From a checkpoint of a small mixture-of-experts model trained on Wikipedia.
Size: vocabulary 32850, 31.8M parameters.
Experts: 32 experts in each of 10 layers, 128 squared ReLU neurons an expert, 2 picks a token, a softmax router.
Below are experts of layer 3 (counted from 0) of a mixture-of-experts language model. Rows are named router (the router's row for the expert), down (a neuron's output weights, with its number) and show model dimensions 0-95. Each number is 50 + 15 x the weight over its row's rms, rounded and kept within 0 to 99.
Before each expert's rows: "comes before" lists some tokens at least twice as common just after its tokens as in all text. This comes from a sample of Wikipedia text that the model never trained on. Tokens count by the router's weight.

# expert 3
comes before: "\n\n", " The", "\n", " He", " In ", " This"
router:51 43 55 47 57 30 47 30 38 59 53 33 15 35 34 59 42 51 35 19 38 61 65 19 76 58 51 61 28 53 28 46 29 48 68 65 45 59 55 53 55 52 44 57 23 58 46 72 50 73 49 49 44 52 30 61 65 59 69 44 80 55 64 49 47 40 39 28 49 76 67 26 40 31 56 84 94 95 53 66 61 42 39 57 33 67 52 17 47 45 39 58 37 18 66 42
down2:65 52 61 55 58 61 48 44 51 45 41 43 70 76 36 27 51 38 53 59 47 67 50 35 61 47 34 31 42 36 65 15 60 71 64 56 33 34 62 58 42 49 48 51 50 35 40 77 32 41 00 61 40 55 32 39 50 45 56 65 65 59 30 22 69 66 52 38 64 29 47 25 58 42 56 64 58 74 22 38 76 31 57 56 70 54 52 41 50 45 69 61 36 44 68 46
down3:92 64 35 47 51 44 57 26 46 77 36 51 60 48 47 70 31 32 29 37 35 42 26 29 56 55 55 76 59 63 40 45 27 60 60 39 27 61 45 57 56 59 40 65 32 50 58 72 72 68 53 40 35 30 52 69 46 77 49 54 48 73 59 62 55 51 44 50 53 61 44 47 32 43 65 30 27 47 08 59 52 67 41 44 64 54 27 30 45 34 27 60 46 47 51 67
down4:53 66 48 42 56 74 57 37 47 49 38 33 55 64 18 47 36 86 48 59 55 49 68 42 43 51 24 47 74 56 54 57 28 64 52 44 51 43 53 46 51 60 56 50 47 58 61 58 37 52 31 48 77 58 52 39 60 41 50 50 55 41 38 57 44 42 77 46 44 59 50 34 22 56 34 51 28 73 26 69 50 44 30 46 44 64 30 35 66 88 48 58 14 46 69 56
down5:63 40 36 60 46 63 46 47 32 44 72 37 85 58 34 40 18 53 56 72 68 39 52 63 35 45 71 56 66 61 56 40 44 57 48 59 51 41 53 65 86 41 60 64 32 37 46 32 61 37 43 39 51 54 34 45 80 41 47 59 57 54 36 79 77 34 38 39 58 10 26 38 47 44 41 49 60 54 49 33 68 34 26 74 73 41 60 45 39 23 36 67 49 39 77 33
down6:39 72 40 72 45 40 38 44 51 30 56 69 48 52 48 49 56 58 58 58 79 87 66 27 37 40 52 72 60 85 35 61 53 44 67 39 57 56 55 28 29 69 75 48 53 29 60 20 40 34 57 48 65 60 34 29 43 24 54 59 60 46 58 48 46 49 57 46 67 67 78 36 75 44 45 29 43 61 71 52 47 76 64 59 26 34 48 45 49 34 59 51 51 78 34 49
down7:40 34 69 38 44 56 47 28 47 41 66 43 50 51 53 65 34 38 38 32 83 48 56 64 79 31 62 75 45 69 18 51 69 68 58 33 60 48 77 48 46 42 76 58 93 27 47 39 53 24 30 28 72 35 41 25 91 36 66 48 36 35 64 41 32 39 54 52 33 56 65 49 60 52 17 76 40 31 79 53 42 58 46 34 29 54 58 49 66 56 30 29 64 44 79 46
down8:67 45 25 36 58 28 56 00 19 19 67 35 54 60 76 54 27 55 73 31 37 28 31 46 61 41 19 54 44 51 69 65 71 61 65 39 38 64 18 51 62 45 58 38 26 46 29 34 42 63 25 73 73 62 37 49 57 59 57 72 27 44 93 24 18 51 52 40 46 36 57 76 63 49 60 43 59 41 64 36 48 28 42 54 39 41 55 47 51 44 69 41 47 47 49 42
down9:33 42 31 40 56 31 50 32 43 69 59 69 53 33 59 82 49 53 55 51 40 37 54 37 62 81 38 59 39 41 50 34 20 30 44 62 41 40 37 62 45 41 41 62 75 61 21 54 55 32 67 43 48 41 59 71 46 59 70 47 34 33 68 41 65 77 52 56 39 47 50 37 44 22 73 58 63 25 75 46 93 64 40 35 58 30 42 51 77 44 32 85 79 57 65 54
down10:61 52 46 67 36 62 38 52 52 47 49 76 87 50 32 70 30 47 42 46 81 40 53 46 12 44 22 34 79 48 37 61 49 51 26 51 86 67 61 35 65 34 49 30 53 49 56 51 34 61 60 38 99 48 35 52 58 35 26 44 40 71 51 33 34 60 38 58 52 49 77 51 52 64 51 38 40 34 65 37 56 51 47 66 51 35 58 62 71 41 35 76 48 36 35 64
down11:59 37 47 47 33 33 23 49 55 61 52 39 68 39 55 73 88 51 26 48 32 18 64 65 68 35 55 47 46 56 87 54 46 49 22 62 54 72 35 26 64 52 54 52 14 51 65 37 36 48 55 40 49 39 65 66 61 50 48 70 42 42 59 64 63 67 42 50 63 29 21 55 58 36 62 58 72 33 78 45 30 40 58 76 29 55 64 51 26 42 57 66 73 27 34 78
down12:54 82 64 63 51 20 60 57 55 28 53 44 57 38 42 61 42 60 54 41 40 27 51 40 40 43 45 76 26 25 61 50 65 52 19 79 30 60 65 51 40 35 38 60 73 35 58 60 66 44 47 88 64 62 80 26 53 63 61 58 37 33 52 29 42 37 37 57 65 51 60 51 72 44 40 42 47 81 55 15 67 76 43 42 71 58 29 63 25 64 61 49 43 20 37 46
down13:55 50 42 42 43 65 42 42 74 50 69 43 44 45 32 40 29 35 35 49 23 73 25 64 38 58 34 67 58 68 54 79 69 57 53 44 31 61 32 46 44 48 54 57 68 28 29 55 81 49 44 67 41 24 61 44 27 50 67 68 70 39 50 38 48 41 44 45 42 20 48 51 80 41 47 53 52 56 31 57 44 25 39 51 35 44 54 51 49 68 76 54 16 48 57 45
down14:33 24 62 55 45 50 62 42 50 34 37 43 27 39 32 71 52 49 39 63 46 58 81 53 54 70 58 57 34 35 55 54 52 51 52 48 24 60 51 53 45 45 60 32 64 39 44 77 36 14 52 61 26 51 58 76 43 60 77 62 40 45 16 49 78 60 32 51 49 67 51 29 78 98 76 40 43 18 43 48 36 54 49 42 39 46 42 72 45 46 57 45 54 50 61 34
down15:70 63 43 67 62 52 44 30 54 66 43 52 39 45 43 30 41 71 59 75 36 72 40 53 59 49 42 53 33 53 45 52 43 54 51 58 56 54 72 50 43 25 44 22 31 59 35 50 41 66 40 52 19 43 24 77 30 33 42 58 69 27 51 57 63 53 50 35 45 35 06 25 77 28 91 60 49 49 58 21 26 71 25 65 50 34 34 73 38 61 74 62 22 33 52 69
down16:43 41 54 59 39 40 58 67 55 49 58 68 30 65 51 73 51 47 06 29 82 29 43 68 20 23 48 52 74 33 57 53 39 85 35 54 47 50 42 65 61 48 59 79 77 48 56 46 44 42 43 60 47 33 85 60 57 56 56 54 53 54 51 34 45 51 61 64 47 61 50 53 54 46 70 33 42 32 70 50 58 60 40 26 26 46 43 27 42 26 25 35 54 57 47 62
down17:41 57 51 45 50 58 56 52 70 35 62 46 65 64 57 34 46 39 32 56 50 58 52 36 54 54 49 35 54 53 71 34 34 37 50 46 71 65 70 57 56 43 63 40 27 50 59 68 51 37 30 62 43 52 61 28 46 43 76 24 39 64 37 60 31 61 50 45 53 85 47 40 37 48 63 67 97 70 54 57 69 48 54 63 66 66 48 62 39 52 12 46 78 39 62 61
down18:42 56 52 78 47 68 53 45 46 43 45 42 56 52 51 18 21 50 42 34 38 35 72 59 43 24 46 32 47 31 52 59 48 42 47 85 51 57 59 66 36 51 25 42 52 60 38 70 83 46 45 44 66 33 41 37 77 44 44 49 26 55 45 75 94 81 63 66 43 41 67 61 51 76 50 45 44 40 53 51 43 56 54 32 23 50 25 82 68 49 63 31 64 40 52 68
down19:59 40 51 36 54 55 57 65 32 60 51 41 20 53 46 64 53 66 62 32 61 45 31 23 31 81 57 75 69 59 71 47 42 37 53 62 29 32 32 53 44 45 21 61 35 63 58 51 58 67 57 44 45 50 62 46 52 43 38 42 50 48 37 16 47 12 65 33 69 43 63 37 57 57 55 82 71 51 41 77 57 39 12 48 68 50 63 66 58 60 43 47 45 54 85 60
down20:53 38 46 38 41 51 50 38 45 52 75 60 60 39 54 67 69 57 45 77 74 50 65 43 59 56 36 31 53 38 81 47 61 50 17 34 44 56 60 31 30 44 14 73 40 58 44 33 53 69 30 68 50 54 57 37 56 32 66 35 53 47 57 89 51 64 22 43 70 52 62 65 47 48 66 43 52 42 33 49 53 42 47 56 33 65 38 43 54 64 39 66 34 54 58 47
down21:50 67 62 23 37 56 46 59 38 52 48 52 57 48 35 64 31 54 35 42 22 59 65 40 63 49 42 51 49 70 60 32 50 69 29 38 57 55 76 39 58 43 55 45 53 10 43 45 46 55 28 39 36 49 24 72 80 51 61 52 79 56 53 35 53 34 51 53 89 26 58 22 66 60 34 49 33 61 80 42 13 27 47 42 70 66 78 74 73 67 56 54 53 32 50 58
down22:44 20 30 66 58 36 49 30 41 53 23 42 64 35 18 61 43 74 62 66 50 64 52 64 55 42 61 87 56 53 40 53 54 49 73 67 59 68 53 25 63 42 61 78 40 58 34 26 59 60 32 61 32 18 23 28 55 55 72 59 46 83 39 56 43 47 64 26 63 47 62 49 64 48 43 43 58 45 30 80 52 54 27 45 35 82 67 68 75 46 46 51 27 46 29 44
down23:45 50 64 65 28 53 48 57 56 47 39 69 70 56 74 53 53 41 62 36 78 42 43 71 27 75 36 27 61 57 79 43 37 41 39 50 44 38 35 36 61 53 42 31 30 56 55 42 45 24 41 34 31 50 61 50 50 50 48 35 47 67 58 28 49 24 21 66 63 45 42 79 70 57 46 43 36 22 62 50 70 64 57 33 48 26 33 76 56 46 48 21 59 75 60 62
down24:44 43 56 32 58 41 59 38 63 56 35 49 72 21 52 51 32 60 42 85 72 42 47 74 47 54 33 40 37 32 31 68 48 35 61 49 35 46 40 72 21 35 47 43 59 50 62 34 54 56 30 50 38 45 43 53 50 77 68 60 71 59 45 83 36 67 59 35 33 57 53 55 61 52 31 35 37 35 41 56 52 44 69 57 56 34 70 67 41 55 39 49 62 73 29 62

# expert 20
comes before: "1", "2", "\n\n", "4", "3", "6"
router:47 83 84 47 11 57 53 38 66 71 71 46 46 64 53 54 24 46 55 66 40 41 38 46 47 44 64 75 68 46 38 63 50 42 51 53 54 33 42 42 56 29 38 51 55 63 66 51 52 52 56 39 90 40 35 51 26 44 74 46 30 69 34 52 51 45 50 35 61 33 49 58 69 54 45 39 31 25 44 49 42 26 51 60 90 45 57 62 48 77 50 48 43 36 75 49
down2:54 60 59 36 41 51 39 65 46 67 48 89 53 67 79 53 65 55 40 73 51 45 41 64 60 58 42 22 50 46 24 29 36 58 81 07 48 56 69 58 57 50 48 55 30 30 83 61 33 36 30 63 36 67 32 25 50 65 21 64 59 43 55 80 58 38 51 49 61 44 43 70 36 38 31 73 49 44 53 66 58 47 45 33 67 37 25 53 31 31 65 44 81 58 35 54
down3:43 44 49 66 32 42 37 47 50 41 57 34 47 51 41 47 28 99 53 76 53 56 72 70 48 42 41 56 38 69 40 61 53 35 53 68 39 40 72 36 50 45 66 68 55 55 50 55 49 38 71 35 52 25 65 37 31 68 73 56 38 88 25 53 79 44 58 48 38 73 32 29 42 51 66 37 40 40 58 50 53 48 29 74 58 59 48 47 34 51 44 66 19 47 69 31
down4:50 57 56 60 45 54 64 44 64 65 58 39 46 62 68 63 23 47 55 72 44 34 29 62 25 14 55 59 43 61 54 51 66 55 27 08 63 36 19 55 61 57 52 97 61 30 53 50 34 47 66 27 52 38 51 47 37 55 30 73 77 51 51 51 38 68 53 42 65 49 44 23 50 34 15 13 59 54 50 41 70 62 67 52 58 42 71 60 35 41 52 57 54 28 49 45
down5:66 57 55 36 66 43 46 41 64 41 70 53 50 56 54 14 47 39 22 18 32 40 35 70 29 49 58 32 35 46 52 46 53 41 43 59 55 63 36 41 69 54 94 44 56 05 59 38 66 23 37 51 38 22 59 52 22 57 41 35 75 22 55 47 54 46 41 27 30 64 22 66 39 72 60 57 45 31 60 51 47 54 43 55 48 55 40 64 40 67 45 44 28 74 44 56
down6:74 50 23 46 53 52 60 28 73 56 28 49 38 71 99 45 63 60 39 38 38 16 38 48 46 63 32 48 71 70 51 57 50 45 66 85 49 70 31 32 59 49 37 52 36 56 40 64 53 66 45 50 51 32 44 52 63 57 48 41 59 70 48 45 57 41 51 65 69 17 46 33 63 55 80 37 46 52 50 62 49 75 70 62 66 34 57 37 59 43 46 27 40 57 44 36
down7:38 55 52 68 52 53 52 59 54 48 47 42 35 25 73 40 65 47 54 37 36 59 39 58 31 53 56 46 53 51 54 45 73 51 58 69 63 58 54 26 70 38 65 63 77 39 53 56 61 41 30 36 40 63 26 23 76 65 52 30 49 43 66 59 36 41 49 37 56 53 64 48 48 35 75 58 66 50 49 57 51 71 41 49 02 52 54 48 57 53 43 84 52 50 34 15
down8:60 45 43 62 22 57 05 70 44 47 55 51 52 61 31 65 61 42 71 64 43 45 38 49 32 37 45 34 77 31 58 26 41 59 42 36 54 36 37 61 62 54 71 69 52 62 38 29 73 47 55 78 32 47 30 48 52 34 88 27 68 38 52 30 33 69 58 44 29 62 23 29 19 80 73 47 50 54 42 50 44 57 57 59 53 56 42 41 50 59 51 64 66 36 54 52
down9:56 31 40 55 43 52 29 32 41 47 48 53 44 60 62 63 62 42 56 31 21 45 34 25 70 47 37 57 50 62 43 42 57 29 42 16 69 43 58 27 46 65 23 65 47 63 54 65 26 57 46 24 68 38 51 21 54 35 25 54 37 49 51 57 53 48 76 78 60 61 54 53 34 22 50 44 61 68 62 64 55 74 67 27 37 68 50 56 41 39 47 48 73 44 43 55
down10:37 54 50 45 75 58 45 61 53 43 28 41 32 75 48 32 30 60 71 47 57 80 40 53 48 53 45 62 45 89 36 58 41 58 46 61 85 61 32 69 36 45 57 72 58 58 60 23 38 67 44 22 47 43 52 50 62 54 48 37 31 41 66 38 55 41 60 46 75 49 54 00 37 49 23 44 51 56 53 73 66 51 66 59 59 69 42 51 51 24 55 39 50 39 76 49
down11:64 53 49 74 11 53 50 56 43 59 51 42 90 62 73 06 44 59 47 60 61 57 35 59 53 61 38 40 68 17 54 42 45 47 31 48 38 38 75 48 33 49 28 73 57 17 88 44 49 58 40 49 42 51 73 53 61 63 47 59 46 49 66 45 46 41 47 75 30 43 61 41 53 62 57 26 57 65 42 48 62 63 44 68 66 33 25 53 36 74 31 89 52 39 58 60
down12:42 42 34 28 41 51 56 78 44 30 70 20 45 37 32 62 53 41 59 71 54 50 56 42 35 64 55 58 76 71 51 35 53 71 59 48 20 70 57 57 75 48 76 45 45 40 42 13 46 41 44 68 45 62 36 42 36 34 57 58 67 65 45 38 34 43 43 60 55 45 48 74 36 73 41 50 48 40 51 28 45 47 76 45 27 61 62 33 77 54 65 51 45 76 53 33
down13:61 37 17 45 45 51 60 25 62 48 31 61 65 35 40 65 76 36 63 47 32 30 39 44 55 56 59 53 54 49 79 41 57 34 75 21 69 28 28 58 28 66 58 49 37 52 45 45 43 45 42 64 35 70 77 49 55 60 65 40 36 50 56 54 60 59 52 21 50 60 74 47 46 43 33 17 35 74 54 70 71 56 49 50 74 32 47 44 36 36 20 40 62 49 40 66
down14:51 47 61 50 61 44 45 38 47 59 41 57 67 65 49 13 58 42 52 31 58 36 55 47 64 63 17 31 70 52 37 80 29 34 44 35 56 61 51 60 77 59 50 44 43 17 58 29 61 42 59 37 46 52 53 23 26 51 44 49 54 33 75 58 79 65 20 56 25 57 65 71 63 57 38 67 52 35 41 47 32 35 51 42 30 69 28 32 67 48 67 42 43 34 79 46
down15:41 58 52 89 45 57 34 58 42 41 73 39 38 54 78 52 67 44 34 37 50 41 54 46 43 44 32 55 72 40 69 73 46 41 56 44 48 59 41 28 15 35 59 50 49 21 46 44 65 64 63 38 65 33 36 67 38 23 59 66 52 42 62 40 38 46 32 39 38 49 25 31 50 39 63 48 72 73 19 33 25 50 46 20 60 57 77 42 44 69 48 81 47 66 54 41
down16:53 48 54 60 57 38 47 60 18 44 67 37 38 52 61 66 69 42 46 35 59 48 53 56 36 50 51 64 33 45 75 41 46 75 65 55 49 52 31 43 42 52 44 45 52 38 61 26 76 44 48 36 55 34 79 65 41 21 57 68 70 59 62 39 56 63 66 68 40 69 21 37 29 39 48 46 53 44 55 44 62 45 53 21 48 10 22 64 53 27 55 38 58 62 31 72
down17:49 64 27 40 59 46 39 90 53 47 57 54 41 73 64 41 69 51 41 46 26 43 53 40 57 54 54 40 64 56 81 67 40 40 31 63 84 66 37 50 41 29 32 61 58 56 73 88 36 32 32 54 58 77 71 51 43 16 45 71 51 43 50 53 71 45 56 33 77 31 34 54 52 43 36 34 57 72 54 44 64 69 35 32 50 76 55 34 57 33 58 58 52 60 60 48
down18:58 52 54 41 36 53 47 18 25 48 50 54 69 56 44 49 49 64 44 64 94 53 53 51 60 32 45 99 64 53 66 83 68 23 68 47 62 77 56 42 60 43 69 32 37 56 81 49 66 49 35 47 58 67 26 53 46 66 52 52 55 36 75 51 75 49 43 55 62 62 33 50 55 73 51 43 16 35 49 63 36 49 60 30 58 56 40 47 47 59 59 44 54 48 29 39
down19:45 47 20 52 43 48 37 33 21 64 65 47 18 43 56 49 32 54 21 47 67 32 49 67 31 87 52 65 38 54 45 77 39 46 54 29 53 49 56 63 57 65 89 67 58 71 52 40 54 39 82 65 53 50 36 34 41 41 65 62 46 70 52 80 63 71 47 69 40 33 46 41 41 62 50 62 76 48 27 65 51 61 59 39 64 28 40 34 50 15 60 43 49 33 52 53
down20:53 37 41 66 47 57 66 46 71 68 26 36 45 25 21 65 36 53 54 56 28 69 68 51 50 17 31 22 56 68 54 37 50 45 57 71 63 62 77 51 32 51 42 70 52 78 50 56 52 47 39 62 29 53 52 53 57 49 78 44 30 40 56 28 52 30 59 70 91 59 31 43 50 41 49 45 45 62 49 83 49 42 70 46 73 26 58 55 37 62 29 59 31 39 54 41
down21:43 52 63 38 32 64 52 51 37 60 68 62 68 58 66 53 32 56 22 59 38 61 83 47 46 53 76 35 45 46 42 53 29 54 49 14 31 64 73 55 54 21 36 64 17 44 56 51 49 55 42 50 42 40 66 63 59 20 35 93 47 45 74 54 57 00 36 34 42 41 55 60 49 55 52 68 25 44 70 63 47 56 72 56 37 67 67 55 42 62 06 44 70 56 57 40
down22:38 25 44 23 34 25 54 49 50 59 31 12 30 55 52 48 65 67 77 57 60 49 73 27 62 65 40 65 37 54 62 64 65 69 40 52 45 34 69 52 46 37 43 67 66 48 68 48 49 71 55 48 74 42 44 59 66 30 57 34 67 46 26 39 74 39 42 52 58 56 32 47 54 58 41 38 58 34 69 65 53 64 33 50 49 74 53 52 61 36 52 27 43 45 28 79
down23:34 54 60 18 66 67 62 70 57 50 46 53 84 59 56 51 71 61 38 42 39 64 36 38 64 68 51 80 61 32 58 22 73 25 46 33 35 45 51 42 66 36 31 69 45 59 58 43 24 53 66 38 75 33 57 43 44 55 77 55 67 64 49 47 72 36 47 53 59 47 35 49 57 58 34 41 18 66 38 66 48 48 56 44 51 55 19 46 39 34 61 30 52 34 48 37
down24:57 39 55 25 66 40 66 27 61 51 28 45 58 64 65 55 41 59 66 42 48 53 62 67 73 59 41 42 55 50 23 39 52 44 71 67 61 64 51 54 55 59 50 58 64 51 87 34 26 26 56 40 26 30 51 58 34 53 60 31 50 36 40 50 55 49 55 52 62 45 57 57 38 44 66 39 60 56 83 53 77 64 73 56 57 34 54 49 47 54 51 76 44 19 77 39

# expert 26
comes before: "1", "2", "The", "3", "-", "4"
router:46 29 69 62 44 37 45 30 58 77 45 37 08 51 42 52 39 51 86 29 64 71 63 54 69 59 76 46 63 45 26 26 43 64 61 57 40 58 53 79 12 55 54 62 47 66 40 77 82 65 55 35 57 58 44 50 40 53 63 63 84 50 33 69 62 65 66 65 58 61 59 47 39 30 65 45 63 40 45 52 52 46 33 49 40 58 35 59 65 49 46 63 48 37 32 47
down0:75 59 48 30 67 67 60 29 50 41 49 74 92 75 46 43 53 53 61 39 32 44 36 36 64 72 35 42 74 71 50 37 47 59 47 51 54 53 33 72 27 77 43 52 48 69 29 51 26 39 52 63 32 47 30 55 36 33 52 64 43 62 52 74 63 31 46 57 73 42 47 44 61 30 49 16 44 53 34 41 51 61 56 65 64 29 60 22 61 45 56 51 25 44 47 40
down1:49 58 57 42 41 46 65 52 42 51 55 45 70 69 54 28 55 64 46 56 56 68 43 48 46 67 38 61 70 41 54 21 44 47 74 60 60 30 57 51 64 33 43 73 10 74 57 52 57 63 74 67 81 64 43 73 40 55 45 54 44 46 31 14 86 64 66 37 39 74 82 30 24 40 42 62 64 69 31 54 47 52 37 65 40 57 25 61 54 57 34 53 72 51 63 59
down2:26 20 66 45 30 40 61 75 75 74 42 29 43 26 44 32 63 69 58 45 34 30 43 74 52 44 70 71 40 34 19 54 79 57 52 52 43 55 66 56 44 17 48 82 54 29 67 67 49 41 44 48 47 38 57 56 18 65 46 26 42 39 54 53 59 48 25 56 59 65 78 38 69 70 48 43 39 47 54 32 61 53 66 64 66 63 46 00 64 55 87 62 46 54 38 32
down3:59 53 32 42 58 28 28 56 47 52 56 44 45 44 59 28 35 61 65 54 31 36 52 47 47 43 35 43 83 50 39 71 55 51 59 56 55 50 48 54 54 51 69 57 44 47 60 47 28 48 76 23 37 70 24 42 59 31 21 65 35 74 44 69 77 48 59 44 68 60 25 61 74 56 56 32 29 28 94 22 44 64 56 69 16 64 50 42 32 47 24 45 54 34 58 78
down4:59 41 65 36 78 36 63 71 66 70 56 50 35 28 31 22 62 42 56 52 25 28 33 36 84 47 75 25 59 69 59 38 73 28 49 50 34 39 49 56 29 70 56 55 72 81 48 48 78 41 73 30 65 65 60 56 71 82 48 52 52 35 35 51 56 38 66 46 56 43 38 64 31 33 41 31 39 48 34 46 46 66 22 44 48 24 68 30 44 59 64 22 46 60 60 32
down5:37 70 35 56 67 59 41 69 52 48 58 75 51 84 34 72 52 49 26 39 59 44 40 40 47 64 45 50 36 59 25 60 85 61 43 33 48 38 47 74 52 51 50 28 56 24 55 74 45 46 26 46 53 49 41 48 31 24 57 42 32 60 68 39 68 61 50 54 52 54 52 77 71 33 57 41 47 40 45 55 07 61 33 71 61 53 33 37 59 66 32 59 32 59 62 52
down6:45 42 54 53 40 47 73 71 58 61 39 21 49 40 52 68 70 71 35 37 46 60 64 66 76 58 50 32 62 46 64 34 69 39 33 44 74 40 26 38 63 63 51 55 65 74 50 58 52 32 71 29 90 38 50 50 48 31 55 46 75 56 23 54 41 35 66 60 69 88 39 17 56 38 30 58 37 81 47 30 44 48 47 67 51 54 37 46 30 54 80 43 39 32 47 31
down7:28 74 61 39 68 50 54 53 36 49 67 54 85 37 56 34 57 44 36 59 45 23 31 50 48 74 35 57 46 72 60 54 51 40 35 62 50 47 59 39 67 46 34 52 44 42 36 32 63 33 29 58 72 48 58 21 60 41 56 67 70 47 32 43 45 56 57 58 23 58 14 66 63 37 53 37 30 52 50 07 48 56 72 38 42 60 54 26 45 31 50 46 70 68 51 21
down8:61 29 50 68 32 47 58 18 34 51 64 67 42 42 58 54 56 70 27 58 37 68 34 55 73 67 41 40 64 14 25 53 57 52 46 62 58 51 51 73 66 47 26 59 54 51 60 74 46 50 42 32 46 31 74 29 47 38 40 32 56 39 51 39 49 74 47 57 76 45 65 46 53 18 41 69 51 66 55 46 82 54 43 59 51 61 31 36 57 90 44 53 58 34 67 35
down9:45 61 24 36 23 76 75 84 92 30 36 40 40 53 23 66 80 41 51 65 49 72 72 58 44 63 54 09 55 78 49 44 39 65 43 81 40 57 49 25 54 35 43 48 62 49 42 41 39 38 46 36 36 33 52 30 37 60 48 50 56 49 40 48 59 30 59 71 50 40 68 39 79 52 45 75 34 72 60 57 24 67 62 47 41 67 38 66 35 51 60 58 52 42 40 65
down10:54 53 56 58 43 61 25 50 50 82 22 83 14 46 55 27 56 65 82 46 46 47 78 60 41 30 53 16 52 52 22 40 67 77 62 53 22 57 38 59 12 35 43 41 35 81 65 35 52 37 53 63 54 48 23 73 67 25 44 72 54 34 62 16 64 67 32 57 34 32 31 58 32 52 66 32 70 54 62 58 54 24 37 54 38 81 56 66 32 52 48 34 45 40 64 61
down11:57 53 83 40 65 64 35 58 45 47 58 37 29 40 37 63 39 46 68 43 76 53 36 73 28 38 11 63 66 64 39 75 51 24 43 63 61 79 74 62 52 46 48 47 22 30 57 15 55 54 42 58 58 42 41 55 38 39 24 67 53 49 26 50 48 60 57 57 48 62 62 82 60 45 62 40 45 54 59 50 23 52 47 37 47 51 68 59 38 65 43 81 82 47 51 35
down12:55 36 73 49 25 14 58 58 28 52 46 32 62 58 69 40 17 51 46 39 52 32 60 48 42 41 80 61 52 65 59 55 48 46 49 56 61 53 36 53 50 46 52 42 76 39 61 60 80 57 67 09 58 51 65 25 35 47 38 65 21 69 71 80 69 67 65 62 70 60 29 60 54 47 66 51 48 53 62 38 58 42 46 78 39 52 35 41 56 59 43 65 45 58 32 23
down13:46 69 68 57 53 59 20 24 58 66 87 65 70 47 46 65 64 31 37 41 10 47 42 40 53 38 39 37 59 48 67 56 50 55 50 43 52 72 60 54 32 48 27 65 31 30 37 39 49 49 50 61 73 69 79 37 44 41 57 58 33 53 33 67 64 67 46 55 53 53 39 45 62 58 66 63 83 40 68 63 37 51 53 65 31 36 50 32 65 40 58 51 33 45 61 37
down14:44 62 60 38 66 37 32 68 49 49 50 44 66 60 51 64 52 54 23 45 66 52 46 73 14 24 23 45 66 86 36 45 50 63 57 42 43 59 66 50 53 40 70 28 32 52 32 56 72 24 34 45 34 75 87 55 38 26 38 43 66 46 53 53 45 69 70 46 49 51 34 60 67 64 14 26 51 29 48 30 49 67 40 59 50 41 27 72 43 39 33 50 19 39 74 62
down15:91 60 69 46 53 24 39 40 49 51 51 57 28 67 55 66 66 31 70 15 46 32 49 46 26 54 62 79 29 62 45 71 40 82 55 59 34 57 33 73 20 45 66 41 34 41 55 62 47 71 50 47 53 47 50 42 39 71 49 54 64 64 23 48 73 42 67 59 62 50 57 44 65 28 38 30 61 42 59 43 51 63 49 80 54 53 31 40 66 55 51 44 26 57 70 71
down16:47 33 67 58 30 55 65 15 74 54 46 43 39 68 49 49 53 39 45 61 49 52 35 48 66 57 40 28 60 55 40 41 27 53 45 48 52 19 83 54 58 63 32 55 12 35 72 55 61 46 45 46 60 96 60 66 65 38 36 66 60 70 14 49 54 44 46 53 45 59 52 40 45 44 38 22 43 30 43 80 47 44 33 23 43 45 53 69 63 30 42 60 47 38 54 56
down17:62 31 62 48 69 42 43 52 57 63 51 48 50 48 27 61 40 37 84 41 75 50 50 71 63 48 56 73 23 52 43 72 60 72 44 60 53 53 43 60 48 49 67 54 49 27 39 61 64 39 31 43 56 41 66 84 44 21 63 58 57 33 36 39 44 60 47 50 61 64 62 45 61 72 69 48 77 66 30 73 52 58 50 62 36 40 40 43 50 55 41 19 47 50 42 57
down18:41 49 55 50 39 31 32 15 66 38 78 49 76 70 40 51 46 77 67 36 13 65 81 55 44 42 40 46 47 30 27 58 64 38 53 57 37 54 48 43 41 38 70 60 57 66 25 63 38 55 54 29 63 55 25 30 40 58 28 58 56 48 34 57 35 55 28 46 55 52 63 43 31 73 54 29 23 54 49 26 35 64 66 64 44 72 62 48 57 61 63 90 51 35 55 53
down19:73 55 57 24 28 58 48 54 49 55 55 59 21 54 47 52 44 46 45 25 35 26 70 49 39 53 61 61 54 50 54 76 37 31 53 50 39 20 56 88 30 43 49 53 39 92 61 32 66 36 51 39 54 55 56 63 61 22 61 67 40 22 54 46 43 42 73 43 74 33 44 56 50 36 50 66 50 33 48 74 44 27 27 34 55 41 50 43 45 61 57 43 59 48 70 21
down20:63 74 40 53 64 36 58 29 45 43 41 51 54 59 25 63 41 60 37 35 43 37 38 74 44 72 51 50 63 39 34 46 67 39 63 68 20 48 68 53 62 45 28 85 39 42 43 51 45 45 63 37 28 40 52 41 49 56 38 50 21 27 67 46 45 56 67 60 43 88 31 32 61 40 62 46 34 63 29 22 64 50 48 52 59 33 40 32 59 56 37 58 57 43 69 55
down21:37 61 48 41 41 52 25 49 35 41 38 59 40 57 58 67 69 48 73 51 32 63 64 37 54 53 26 61 41 63 13 56 46 43 50 42 42 77 21 77 39 46 62 45 22 39 66 78 78 44 71 32 36 42 49 47 33 47 55 76 65 62 31 62 79 53 58 52 73 92 53 77 53 66 54 31 63 35 58 49 40 52 26 36 41 71 60 31 66 74 45 47 58 20 44 48
down22:45 46 44 24 55 49 63 25 59 36 46 54 65 15 45 53 24 52 43 71 44 72 80 53 62 58 76 75 56 40 16 48 65 61 68 47 44 71 26 51 60 52 44 58 49 64 76 36 22 51 35 58 58 53 39 28 44 27 49 51 17 47 41 40 51 51 60 52 62 47 34 63 45 61 37 49 49 64 49 59 65 35 45 34 54 61 40 16 37 42 34 72 44 69 46 57